{"d_expert": 128, "balance_bias": false, "norm_eps": 1e-05, "learning_rate": 0.00349, "max_seq_len": 256}
Below are experts of layer 4 (counted from 0) of a mixture-of-experts language model. Rows are named gate (a neuron's input weights, with its number), up (a neuron's input weights, with its number), down (a neuron's output weights, with its number) and show model dimensions 0-191. Each number is 128 + 24 x the weight over its row's rms, rounded and kept within 0 to 255. Numbers have three digits each.
Before each expert's rows: "comes after" lists some tokens at least twice as common just before its tokens as in all text; "gets" lists some tokens that make up at least twice as much of what it gets as of all text. This comes from a sample of Wikipedia text that the model never trained on. Tokens count by the router's weight.

# expert 10
comes after: "\n", "|", "==", "===", " ==", " ==="
gets: "\n", "==", "===", "th", "The", " =="
gate4:130145171132109115102141122137088121132135179125152127175143126117151107126089146136140181129130091100117101104111151121172128129133148163160118134140124090104075092123103167154108144091121138136097158157091109148085142133161112117127086169103111119157112160164144137156143122089129104158116066106149120135115095114145135115103145138142126118146087112108131109153143184112114091183100118126156144134149142135135153148129144131166157144112133084107164108144134094139109129134109114083119121137163169176145169115127156120108118119139137096140146108098108111108102100119118166105
up4:092146118117127119147073121149097125109107130163140104080129102166066132113119152098110135130167137141130139145106177133131157169119120108094105093170090145156117164141110130165128130131104107136137107107117154159106116147136122179128102075157124089151124116143089128081158127095127145120150171124089104145136116148127158143179093165139129108106096112108136096132143153133153110164133116148166102098169111123121133144118170169131147148154123093150142147131129141122126119129108122132108105174108105153137102174114132113128154150172142139109129149131129100115153096141164093170
down4:094138144183113117142126149151132124122115150158119145162139110149096148138114150166143136131120161135093107152115119143108148138077072129169114133104115101112142178148102118139090168153105101114133139157101122131110120122160090164149157141140106149115145104139112132130140108118131122146127123081115119113113063160113125115055129122102162161118077118090107120131144130117097114117094086129151089152135118135076133131107169133167098135158123089147147138115162144127111139116130129091104127091137128104132164081099144100151103139096136094110106134152155132114161168118168104150
gate5:167108127094154102126152136135115127102075153122198126118116107125128136143076152128166132131091136113142110128086177132178102124147092096131123146123124132106140142117116181094135128152096150138149092143171088113157136142108146094108152120154081089116109095138116123109133131177153140124100097099131152133134144148141131111126158100127147181165131132140149115098136138135122122123121119151107159078117122121129134157125102145161141089156086109144107154110137108159131127138137130106141161099112128119167150187105088134114155120105122122103122102083145089099091142158147145086
up5:149129101152111113128122115124141131063142124117158155108123107109168129053145085129161096126149134141068156168119137159130108109105099114120119127153151106128147173116117160188136109120092127129129171144138155122132125149126106161160132121121075117162176152130138122109149120105169069153133116127119115151104146139133132158113103099131111077152123148145121150106140131119166156144134096112092116113147108107135117101111085132106140131144122159112107106134086139138177136146149112142152172135087142098115138138127100153154085109140100165129118132140116075108128138144137156082
down5:115086127136111138123143160116123090168132145122160145105103138097128134125142151112118153103144117104108133151121096163112125078167140126083141135131134110089143101165120167118173100127143084142170109152127120146115110118131148143149160129156105111077135130139116135107121098145170139113120100105123114139156113176081116145150052178171140149111148169115115126145107138155129102169102129127118120101102088093127127129135127141146168107140136138139150173107094115099100152102120142115129082120136135186113156125177098116076077156119111120142105146117112143093136117128147120136
gate6:140168177128137121070105142130086108168125146145117105090155125103117130130138101134127104105134092132089095141135124144182144121120119108101139129101182132070120135117121124181099136124141141126185090105091144129085140131115132135086097138147130110125149126108120154109110189143154129150142125112099121097131155101121123114135142104158104102081152110146102143131136169114120131114145115113128137090128151159162153126117111115104152179135122106111130102125166092177105099155086100093143179105124110166154135124127137120175141144126154139112128166132127183134154122140121155119
up6:144113167144098114122111152165180095098121124102090159160101122127090061099130169117080166078126136107128077106153143131171128100113142148111137132174085128139116101096103129085095121132142129113136140166108120104110130151128137143128161117078131122169115092160133142125172123134129151144161153163100156132162157121128132120101151148111132142144125159158160124123127108143127141147128088133108110113124125131169089107163121137124140131132116104137107149085101130127106146084124147139157131135144121149120106116167093134099108083167145116110158102126135095093106135163156124174
down6:131105116091144131168125132167171152146111082148133112164159130146115132106114141092166133129122128110152162156147155161114148091109120150131096118155186177120146154160138136098100145169122142154143144114094151171113084077135117149169163129102096130158160107153105153108130162151133172135148135138083129134152105132106090121121107072105136093126125083140164148138125108145163130090149111125114155130094182135148150102126118119116155129109104112170115085106142142140129131140118111159164152139126138146144145116126121126166117113107065145133121114134099160111142156115140115127
gate7:127140135108122126122082133061099143136077142102147136155116139106113139093145177148138127140143133104095133146155135106142121135117107157152103102128169122095115145110146162123132143138127125147128119161152142139126126105112152159106142095103137128137158120143124157164154153124173111113091113119142090158144135108153113107118104115129089076113111102105139128140119149145107102169151079130191138118086149143151120093114158139123159166106156157101144160147094157113099151124068103163099133123102104177085123132110151103106127154133117105146127089087154120107090170162129108116
up7:105162118156134118148093155146137130106134103115143135138167145082078124100144151153168138134153099119125119138136128132099162137155085094112083130122151122168112121093167114141142107105131152085110121111135169138150133101137158141158109119086163141136122139141119141143102161136093113069086093163155114100133129162123087124110120087106092115112106161128129101137147146176116152136151141117132125102152122074153100141140142158130140118146116119097112138144107107140144062129107182116116114142096092118077147128111128129105108101147078144167112093120101161108151123131131137088
down7:129177121081165141124168107143128110118120126121116137138165169101130143111110096179082138149142095144080181149186131156108148127181124123104124155130156162160128107099116139106157154122125139158142162133093151098110125144129114124117122125132120142075141133175143091176097117149132113109148098131190098126127150131153096132112143111118110120104136129166073134141111102107121151117134136169133162145139137127135146143109104157074166104142116111130136144136130169157116111095159180119136147109103158127100117131131128135117131152122146111142133101163157138097084158107130093123
gate8:091124111117141173116137116093068139138114133107173117142177148086109142116119111119129112094096100177101109142138132117119103112140163154137135144138141134114124130098114104138120091134158125156095103101098133145115097140155153167159120129163135121198091156132126127139106091140130114124154105116130167123154102103140167110144110127126102141096146125147118140109135140126092121146131088125211151087090160109145147121135127164128128126115166125131121085137140123130122110107172154123199154134132121139101157103130135144102137065160130092136133153150128158095104101154119160118
up8:116074137116120150115144101127109141114134159132168109143157133074124114112151185105128129120121166134118134112112119135090105131108131131109113113186104087136144123109123113116130114142132141134081136116091139077125180097094149144130169142126140103120156156148153148108156114103103127143138151122140145138090115121136125119137145098176175153108131120170126098170091141092124131159109128136124125129081149135145110136126142170133142161143180122140104137152078146155133157127160142115150133145179110080068180125114118101138142112093141083117153110181166145161134134115137129135
down8:099061178144124096089142147092138188100126116126139092152117131138146129134117106143097125157115123122086176129118093141099164109125167178108115158141145099132122087077163127166113136142131127117173079107098150131094126168101154156084119124144100154144132119107150146124091133161152144093104123119177108147120149144087136159090106122114163121109133138153136133156132127103070093125090089136104136111117125125116124131151108132136136149080099118102138114138094131165117141131131083131136108140169130109147093136123126121164139105120135117105131103136097162158125131139117125115

# expert 1
comes after: " of", ".", " in", " to", " at", " on"
gets: " the", " was", " is", "\n", " The", "The"
gate4:113095079126149118137118102143131094101123125128165133097131113152065081161142153140126123131113103175133167130135103150075133130117145093164106106116103120109113117136119123136121111111157141194132127132108133117150145126126154111139137147128106183141152136136127175099152129128141130120132097126094142086074150088131163123142097127160146071160124155092131133127114117121116124120129124186124124090156160144151109073134141077131144127134104164153087083143097123137064159135113080112124092149150163090132126113113158154108128101130149130113139103119109147118116115148116128131
up4:134179131132107147142122162131183163120084091154124125152128162085126176153106120113136139108150112096167142141118129096165162086134073120149136123137146125161120133125131086122116162157145123163113111164149137111096134074131112120132111094098166107088094122123123142134145122139088138113122130117170140128175068161104103120086113131121140157120126166103144094121137172157101134186167177103120143104117126117153159132111145163117139174091121122133157118136116113158138132151106119143159139144133105137131111142101099120163117151079118096114116128116156107149157124127134122124
down4:125097095100176121106127169147098132144105112155155133142094172077137113122121087163095148142137127156142127095117104138158155147130145065136116154091178107142125154144114119135128121135138138162099146161113128086123127127112119094085124124092146116135114093126075190117170078117121119128111147115096100163142108154132097095108087136119178166129104135148175103125146149131102106139145129156118135085141142121123148156129156175134145109112182124106130084126123140138146099119137118107177130105113136172119116133096124120152119147126149153130107136126182127146121129112152118153
gate5:155151113138159156169092099118152136096110153116154104120135067138151113117169183089128147153104142086118149119120135145093115149157110131149147082096136149117143139084105147125115133126089143077114137113164131121105139148138109114115131136144086176155103119132149129104124096076137151145115157154104128126111159138122119136120134140117157160083143119125099120100147119101102113121154107128171099136124135153064118132071097118096099137168150124114101102125164137128111129135119112136125132131176162117134150066163123105114139103153158142118140083124145108118114083099129112093
up5:122145114122135149135138123157131135113119119098168156123111099143122108087126152122151118146093166115130117154126128130120118146116137125130140086107118149143113117152150099138105130150109120145136123150159109075105132126145166096102149160169110145107108138134162113112106134160167193150119140162118124119084159123143131149158147140106120155100108127119150157133130151098140134104101131122155072150100133119068119135118126137105147085137141145143092157163096104133104136146161084165156162120156131154135114082104152137149136140130093129100124085153090066166085160154119208131
down5:134110116089175115138123072113132150118141179127115097152144129128134122134172120144132135096129130134142108076115115116101106183110071126113099153145130116115054141089144177114135145141134133086114132147103082101139124090132130120133115134081154152138156155149045135106172114119085121132121114136137134146113125144132111103164121113091108104155115116142102106112149143092104116096105109140118145116099133080132140151125125116087138143155139098080112133112125127097143132186157122140148147143108132125144156133103091179119096111117105101131128126132158120120182109124125116116
gate6:134178126130118108144155182113104171146157112124118118152121128112106104149120130079114160109150156102136091155128133146124129157135101163127144095146109142096126101112119132169116121090157116152145115096124133113149149125131157095086120182118159102102102125176156125137153099131051162164123113136122136127121104106162069120066124127133121138157135135113146132132108135084085148139134116125130126096127108157114143159120147080103137118114144177120150110133148120117123114147130101121188164151114124147156103066125168135108113122104116134134125113148098122141086168137114122165
up6:133133144133098093083143107092090117129106151129144140098157116137110097080114113190104142135132138135192143119158150146169148123116136151127140168090114122125109151131085124140109146123108090131131108174076120111123148085165129122136100123128105150179159133127136126133129117136158123095155157115125084069187148120146137073156108133121133089131148087106137112146137107104152123124126176127104126143131118087105108116153144162146150110160180132125150176169110108106133149085096122106100129124145112143124161133134140115121102132093143149117125139107134091114114111129151109089
down6:082121104118137149138076134163148100088142125114074144091101142124137134134137108120162096100110143148181127166158129120133158121129166120091089142117170123145156130128083151122144110159131162116161138128110131128099134143126162125134152138134078140106112151104173131117154138114115099115172100099131101119149157135115146160111112105111155142116157105138086143087167127145140149134145127163135121139159086146106148069125114139138128147154093114120099138125138169147088138084148101129091088139158155103134151157090113118156148141086125170123082139121146097105123121107155123089
gate7:039103113124119161135143101168125161119078122132119136095119081178140135154206092110132172104123102169142146112135167092131141120113123120100141121100147093109123122099115163097144129130118084139156148082136113074136084114171127139089141123149148139164133139130144134119103131141142161155147147119125105140118129104088118095113158143091135152120146131128122106121118118158116126132094103096133118115087128134149144132098128146139115084077101142118094161136118129137139110150148116165131125158116139168126163116113085159148100116076101139128116133123114127127167130130127106148
up7:138131092112143113127121163111135154092127149165145165119106145116127139132081146112091146134128116125147117114109104169101130146140157145142149198156103114145114137134111117145130132103095136129099150147092137151167187168074145115144161120135090153118122134127106139127133108134123158053129107142103129134095122151160168111143114127149163120120171137110171097171087142108126133123160117119095134104141162106118129118175120123140099152166131133109149133093101180156095093085136150090126130117168132116146113133149125130142163141120084152108093127161085168143117153143123125112
down7:158107142118158158162141077129094131127099114144127159101097105135128151173155116153136146123138197103148080175133119108122120111109102092136122127110090130136113123134128160116130133164117150169122118124077148133155134145160106159139126177126120135118128144114153105094147134099081116148113117133145133099153123107129096139129135152123134155103125164092122093155139172117136088123128103130094117144109109157124174191129152146148090132141140123149126161128106163108131147098114145127151121161114113090183084131088120114123081149120088154103100167148137157090133144122136164098
gate8:114143122123146152117141139170128129113103118120170133136136157133115137119098118074120150144117141136149171115110147084122108168110138163160151134149152144133099156124124178122072137122127105165127081127140109126124142162158127139141091102156139114147187139132117127122116127153125102119164069167163116087151116145181123130144160108152140159119147113138135138094144157148100179086094131156094124130119147136142153130096119132115089141158140114151143115160118120129103092146107111093144109132133129140045131146079113161099123098097112137131125159105169152153108104172143112129
up8:152155106115093067072153155100162120131113103177142162094118143108181183131099151143119124137145122084107136144122143147139138132099142130114138135174144148171154124134125132128084130131110108143117130144092148101134150133101162121130099133119147093150134133131118084091142136144136115098113160051161114131126132163109157133132131135128118121128136131139127156085109183142095123128101112121077143118134124107153124137106164121113143110169109183130116140123115159126112122123119108114135122113105099165107161175102128115096160153114121168098149158143153160197128113113127108115
down8:109183095112154158133145140103123114129092127131130083120151171118087156130141121126152144101100169125147148099147122114111124114137131104127079172129118149154107093091136110126148180143137167179130115138112083153098144146166130096140132145134111109116115122141136133136124136119148175139151162167117078123169132086098121164150136152145168133107082132157167150136123116143127177152152100119109081101097102139128139145133092113125111144102148099108119120145104101128147149069137115117094150116186094128129128132139115149151135088142107111141114127146156146107106157140107080103

# expert 9
comes after: " (", " \"", " ", " /", "–", ";"
gets: " (", " \"", "–", " 3", " 2", " R"
gate4:103153119173156115111114102111144127141110103121143158104152134123138098132118145111129148131125139140104159160167112118145115123118098125148137121126102164126078117142084112176158145129158107128128104156143114136165074106127120150174149141128137170135168118158127102158114117095135058146180136097131164130075146149114116119130125164132124142107148152137095097112147106157132105153168116096130149132100139110162126113146151119143110150122161113108081125098132095180162119128111104154160141118166113142090180119093151139102141112097101119157152112124153141173089159119137156092
up4:112137113122145091094134087121096140135087124101162119130170129129144124150184104146119167119153157153172107130109146114099147119104131159125137099151103150121142131133129102120118157136154114142165131162111130148111117097136123117134171128146121167139177156138152134111109123113108100140125154100149145131112098111116102118134104168129124123130133113078103108050096106136135145118130154129106131145120131114105152155176182110139129161103099128131080152112142082172185106137151123143127147119178060092117135114113167117094107105130111169114150124147145116152118118080154104143
down4:168122115109103144147087113143141109149146122097100089132126144072143137132129127129137131141148158151107089115108161122099146156123129092123142146181129122156167090126155116133114135107132147122096115145129137117080139147102144093094102088126091120148165150143116134129113105097146141133187161127126107114065114154134118104122146085160170153081152122132107142104111146128109145146110155121112101131136112120084115162096122114158140163110066151113115163158099108105162112120110144122120086097106116115104139110076117169114169149081114125141135095134119114121103096110092111097
gate5:162156113110108104083106147095129158181129135139123153158132118119125132151118142165117117130191118120153134127173085139143104115173132126093126119072135124114148127113144104145102105165110108140126122152154151113119134150126125121109119106135123137091131167125076166130158121126158158135097146101188138144086127088135154126149122132126116115092085152171132142171096165110115102115164150090136152095172161108127145139114156121167132088169096116145102140150103145093129102161114110146176121118158113108084109168131134156132117126128133174103173143150115134138119111140134120117
up5:106130130138125115175128076146099122127139130130148147143108113100119108112155137123153144129093159140153206142094105146101123159145091124133101112115146099115113110164125119160160105132128129153110153125119131168115137107112160133129141143127156118105136079119081141166126155080174131148112119131108120145136141093135133139176160137117123131128135110123166133129143095126120153162100145101083121139123079109164140146149154134125051192164118174116165122095137120130134138099143120140077151102133122122126145112174147151149131181140107160080112155128101095135139094125102137130
down5:095126116147130174087145147111120091105136160139132144139095144145104118082133140145112104129130183122101102139120111087101166149140123117138138117111182096113110121128131176167135149123122218154129129151135087138143101145141082110157144145136167137136116143087116098133084088172136128165095137120154143174106102100153165114089109138104103144129140118137129109114115140119125133149155137117126098112099144120157115133121085127152150157160061138152096141116106105102121088141119124156108115143092126101117174149153145109130103111143103092145137150116135118120133172126149112154
gate6:139133070147101133132117135140168147149186124148115127130173131110138095096112108095119076094102111109145115114088103080108121181104115173143105098129163114146150112116160143142177126163113115131138104115130125125144149102123117109095166119144108092155116144114080109159122186109125110144122102105146088093110127131150109146118124176143135107091122113103144079149110145132126123135083123147146127122143148085098107127132155090148129117111117085134112106109151132156154105172143144153123158155107152154112104121142116125138117154142066125159160138077113166135127124136140106117
up6:135140116122112124124110155124079138112103145116112114127095151110127090147145122126101110112152147117180157118154153105148160092134138160103100128115121115113159133132118102132120159137074125108121157121165178135175073084138126138116115175134120147126137158181134203062111111164199177119106091143098164127134115097108130124119175102115122125103134130109138130126135144141143090115158099153151135116117137141122126139144121152116126114103087161160115123162148145171099174129089149108175154131111134119138139128101095134116122112094144127148100124133123124116120148135164109145
down6:138131141122131092111121168067114101159169081090147152139113147089098139100117136099071098089118152120121125139117097134154117162137145136156119131146112147113087116176131120124140059111150155151110139096119122128151099136155091169068142130121145134129144165150123125153111101135114114124099116131093133066104137100132138139172168130130115104146170088116125109139112141113114100112158104147105151091111117120142156127124148153176133131135151105134093171155130157148123104121124084109126130139136136169150099128151154092120122126132145115108085172171098131129125135094136147112
gate7:117150148175115099144128094149112148141120141193114178124117153185139116169132131129152156120114086134123129159089108088085168186123119145139098112093103114102153088113155133146123116159123121122140093113134088128129149111124095114120153089148126113125130160141090178160139160118158093135098149137112154119154126107159087138118153185160119163081127147153150131113122153098117137159096119123140151109135108101125133104097142123129086158126141119148113133117130128104108145135135138149149171115156166131133143104135110117150131130095110128172091144166099108126102111162105119081
up7:132107124103139152139128123123131098129128128148180101131151102041096117128134128120116085167114139116120127144156138154117153089160132108105126120139131126156105176105111168136131157110090116118138108100153163123158132146145114119106150163155162144163120114142148073133143118161066146120127123097069127123154128123133138160162078084121119114119175124102167123149125096127176166169156129118131080124156159136146150126166123092132115132123133138153124124153184108124101132108093118119108131101135111106151113146115143147071095132116151080135126116092138123133119135142156130105
down7:104148168104099144146144137116084105142108087136151111156164097124089116106172094101139133097141105109134146143152128151133181168155144120125142098146105108143142093113129115147151119081149126118153128126117118126125112159140146074125109124170130116121112110098145127109171114122093137115147123101097159135108114157122134154115107157143159111095174157138052104116107103149137110141127121104177122131120141141111126118147128184147159166131162166126129087102124138158105137148163127147165158101151152200103121111107108129131141084141128117153134098174146118142146120129091142108
gate8:154172108141145141100133146080145116145106140116128167170143136169107135131123139151102168152105102107121148112125123125077144149115135163150086095150127139124149104133158137144125127125063122162148133113139117154108144156112160084167172150117121106146149099136095141187143178117107131082146081147135135112151093106125122167111114142125152151102096095143130130109122095138120129118125147115105155106115082132114082176108106116101135156153141105137126125115122135145091172092110137147168113104134091175109128104084151147149086144109143128176141141141101144132110122115112146156
up8:102142146141087111125138134175128142130114131118129116101161134136118139113131097114146072096134170149098100145112107118177144106138080108074126130128131145145114100122126090111091095110141119119094143143100152118125123096099124126091124106130128107162100144107134107104128138150170128132095182169125142101111136148084158115142130089129135114126172099137111128163120127090171068107134128120133148143128153146176121114100129131139108081140113101140119137144161079117180128111139125130112163137083162070103098122175093136110150119142113087118100140097143144128132125069141129121
down8:128137147118117106169123170140127132104068093131129143125139152133138188143135148171131141112157123103102128075112100120192145132100153124116160146132123153129135127117093134127148143097138130142102100156100111162139127141070133129132112153175152142131125163124096157120086120096094150162088085152105107125093132146137153135151103139147129149152161105151159126149135145130121080115129107114174150124120183151117115126061114091170116125138142138141111125156111123149162101161125149150134144149105141156149128132148098169145130078141086130151137141162163147140114132142169114114

# expert 2
comes after: " |", ".", ")", " K", " F", " T"
gets: "\n", ")", "an", "ar", "or", "\n "
gate9:130136139081096123138127146140099149112108102119102160156173142139100116135093140190155117110154109126095114130167108149126107160154176147112144098129153119108133146123076142104116136164131144108076135161129111146091139131105097120120146133135097125147136152139123178142100101136116159132132163114110120139102069116120131102141107132099127146164143168135145156112133084152147099128126135155191148099114137148111148139106100113124159113122095177142170125109117159086099158095119132121127167126170122173138110134127108148139074113151147112172096139113074106125110143153129134106
up9:119116120184145129137090134119145105111127119090126142102122116106107101139121164077112127116127131142191144106166100136164164132131133094132070089144088143093119140125139117157119173129115164114137144127106153128099088152134143119161120146115122110094136119082102095122088137123126185126152118147149104101118142174096119129099091102089134139143161076117108099116103152111126074116142114118136112134162117137101089171104123148117137139092150101163138151137097096163145157148106185130182135134108158136133157116161115139126128101111149100135141112118105131171150129130122144135
down9:133144050112157112117110109114136174134129151129141101095108083124119136097075161099155143159140129140129122110156126142112142095082095142179120099138089102090147142141117134141129152138079124115154121118140100100144098115124105161139135133112100170115179124129146143116105160092119089130106150122146128097127131137115112093115105162127157119109155152124114113154107142156064136149143112120149112128142174139116137104154143136156170068172141124129162099139085165135089158132102126134140129133097092140144099109112170130077108088134148131142141145144151123118134131091132129140
gate10:154113111164078114135143096141134095121146129194102142116124128115135121077142103117137129143133150156134113157135119091105155131123107155170131090122144129150138148114118147124120098137102159105132148161137167132112188132141098105127151144090130119084108108131117143132080164094123122093115126118144137142125109149137193146057102123121162188127152096142111161097089120120112110106124148121138136129111127129085152132126101069149127180124114127126154163142122086133142119089140114091158102150127109167136116119141123118099096107131173144097148156084121111147084134133125136119
up10:115105103116090128125148130102097107136144113121087102123121145130127067135137126114137076129104098147166110128181094123167146134103151104097131105159141118087117116120111123156074135158155097116115140109178094129126153137136139129115116126110149137107092107112146084158125108127164140097130117118142141145102102131149151139133146128122129143107088131154144149125116148137122111136121100165114107109132137130111132067116125078126093120140158134120146104195096061152144145125141096123141108170114153111152129134147097108138143156130178135146182120163128093173186136131076138136
down10:163105096113095127119142161091140084155152170151086096111111142117123140132127131111099130090163143119141123133112104153123115151126141160108136118146077128114143143117121096131086100184121120145122096104142121171147107090132111131113153124095137113128123124182160082186106116122162096121132150133128194150109136126084122121138095146139098164145129167124091135109136174135143136141105103157122151116167138135100159121126124130125128099136101149068157112171132140111106142132166121115128119148124112129127176078079125099122129167105094144141134177090153120127139111122103146131
gate11:092091108128092116133158118129085133118138135131175128148145125138121098134116103146144139110109157128155118120158145110108117152130133137127133078106085125093198112132140152117074121144137147165147124158148122124152145109082165135115152161079124079117157157123121119125116146127125096145088147071151115137164139172130143154110132116154160150124102158166172138150128164133172107124135107095161111127107096135144143105123121093111106139160086124119119179170114140104129123119121128151135137102127134099122113172148099088138107126112161109129104167131118076092091173129140102116
up11:114152111097124093138094144139109132121178128150123170102194134110163120129130125096116135101153151141111159138146178135098102148134165127190172121099136149120151136108156135114128118151152158126131103086142094100120115149151118149130160131121129161160115143158150108108114124128101111155149100113137127101131080121154137098084143106104112139104094171107144112099180111123117140134100154127133129121106099134143160110111137117076117120116085093125062195125135132134111170140137122170115117120151152111156158130170110157113163164142123122087119125120108140136102105148147137102
down11:131140123131093115090104131141118134123155111142132137110119109136156096155126096131087131131076097140138127127136124126113134088138061139134110133090119120156104151087153127113126180171102110115109129101147195118117173137148135100135151131136128154112119145123135143158079101143102092148167114074138113118160104135105111101191135127111143129151151137139108102117147090122136127069119133117092155136139122093123140146105114150146094145113111126124092135100133183140114161153151132183140148143099164135126149187124114109094091142142168148118126122138062107121106112148121151118
gate12:107131104125051127114127132148123160145167150158101161133103165114129098149149145140148129104124114145106113145126126112123132122175122138124123159116117149150131140167092122113172117119146126157123118158116172176131093142096104117143115146125164153137142123093093167155152157149114150120134165147090056113164113138157119134096087163092139134114120174130109134145136113171090133160127086116161148142084114133125166131122099126146121123159115134122117144125128154164057169137122121089172154121153156155110141109101153152114107132167120098146115142138160124118106087123133116133
up12:129117121099106125131165119106111099177182125119146100123149117139149131163147144133139138136131155149139136112089099156124171146114149123164109119146084084163139092118160160132099101128158114149134096101137127154114163155123128127135112107145146099101123101130136118124148142102139125116126120141106156123111066126118061111132104076168082136119126161103135151181176159096126168074116160162117118129137097110163157136118122107144110088124158164125119121165130150086144150152110156124090141116156145086094131135104152146138107118108171162139106105111136098145106157123150125132
down12:125112148104139174138096112169132098147113149119076085160155105145140106102120101141121123179106115183185106156106139107127150122111128127166116150137138128112158137125144144104137142130115116133167117158146091104153109145087171110124123120171144126134124117139107151140110128151125139141092151093158131121116147104132156107115168136059126093127150123116155084160122091124138158104092108122146099147113092132093113140152093152151112170132088112146123104123121139162112091151160111115133123111115152101156094125166136143134152136101163169125145147139076111188134169119136131117
gate13:134167127094094119130148132114088096138110150146159121125117096145139122153112108114175125136126144115094168154142137108155164114144187109152107122118124087099148133164113126126158136165150094110103107142145121107116094136094103108136150156125130123129074128102158112140117160100173137094137109090133149147140155120140160098149146116150108120144144137055126134139130123178160080135122138148161131122120120116087142098159092088110126166085124130103131120113125119148159145091104159119095147090117163129101162139121118144100123108116146075191111134132160141156120116113139175111
up13:152113146127169164163144150117157130107131122136138149119108161131116112136152111125084135156102105123135120104137100138108106116108155120158115150089086136131122121095106141134159140122140148128183105090134113127103171080084098161086147121108134130138123149139143152178120092136114068122121155120155144131183111187152105161131118155149117148074121096137157124127125133122140120153104122130088144121124164121128160111096113128098091104137185109150096133154145126148113108144137106145177111109124130105121139093097137129123108188145136129094113176129088148178126123147091110104
down13:125132135173121102120156134112064108117122086110091135139153137151150150094099126133143113143115128116114145127129096128148225130147099095131155119175158141078131131122090158138157088124162105135190120108123098173151140115079135102138125144158114135118130132120077079168096101076130114102126152141117105126126124113125124106183110138140145129120107127094139128106123124153134145140120110100106110090105082114118175112093109074120139106135098118124141095142118130135127114123130119162145132130171140151112155135089110130110136137153094139125141138146130137180115121129096115095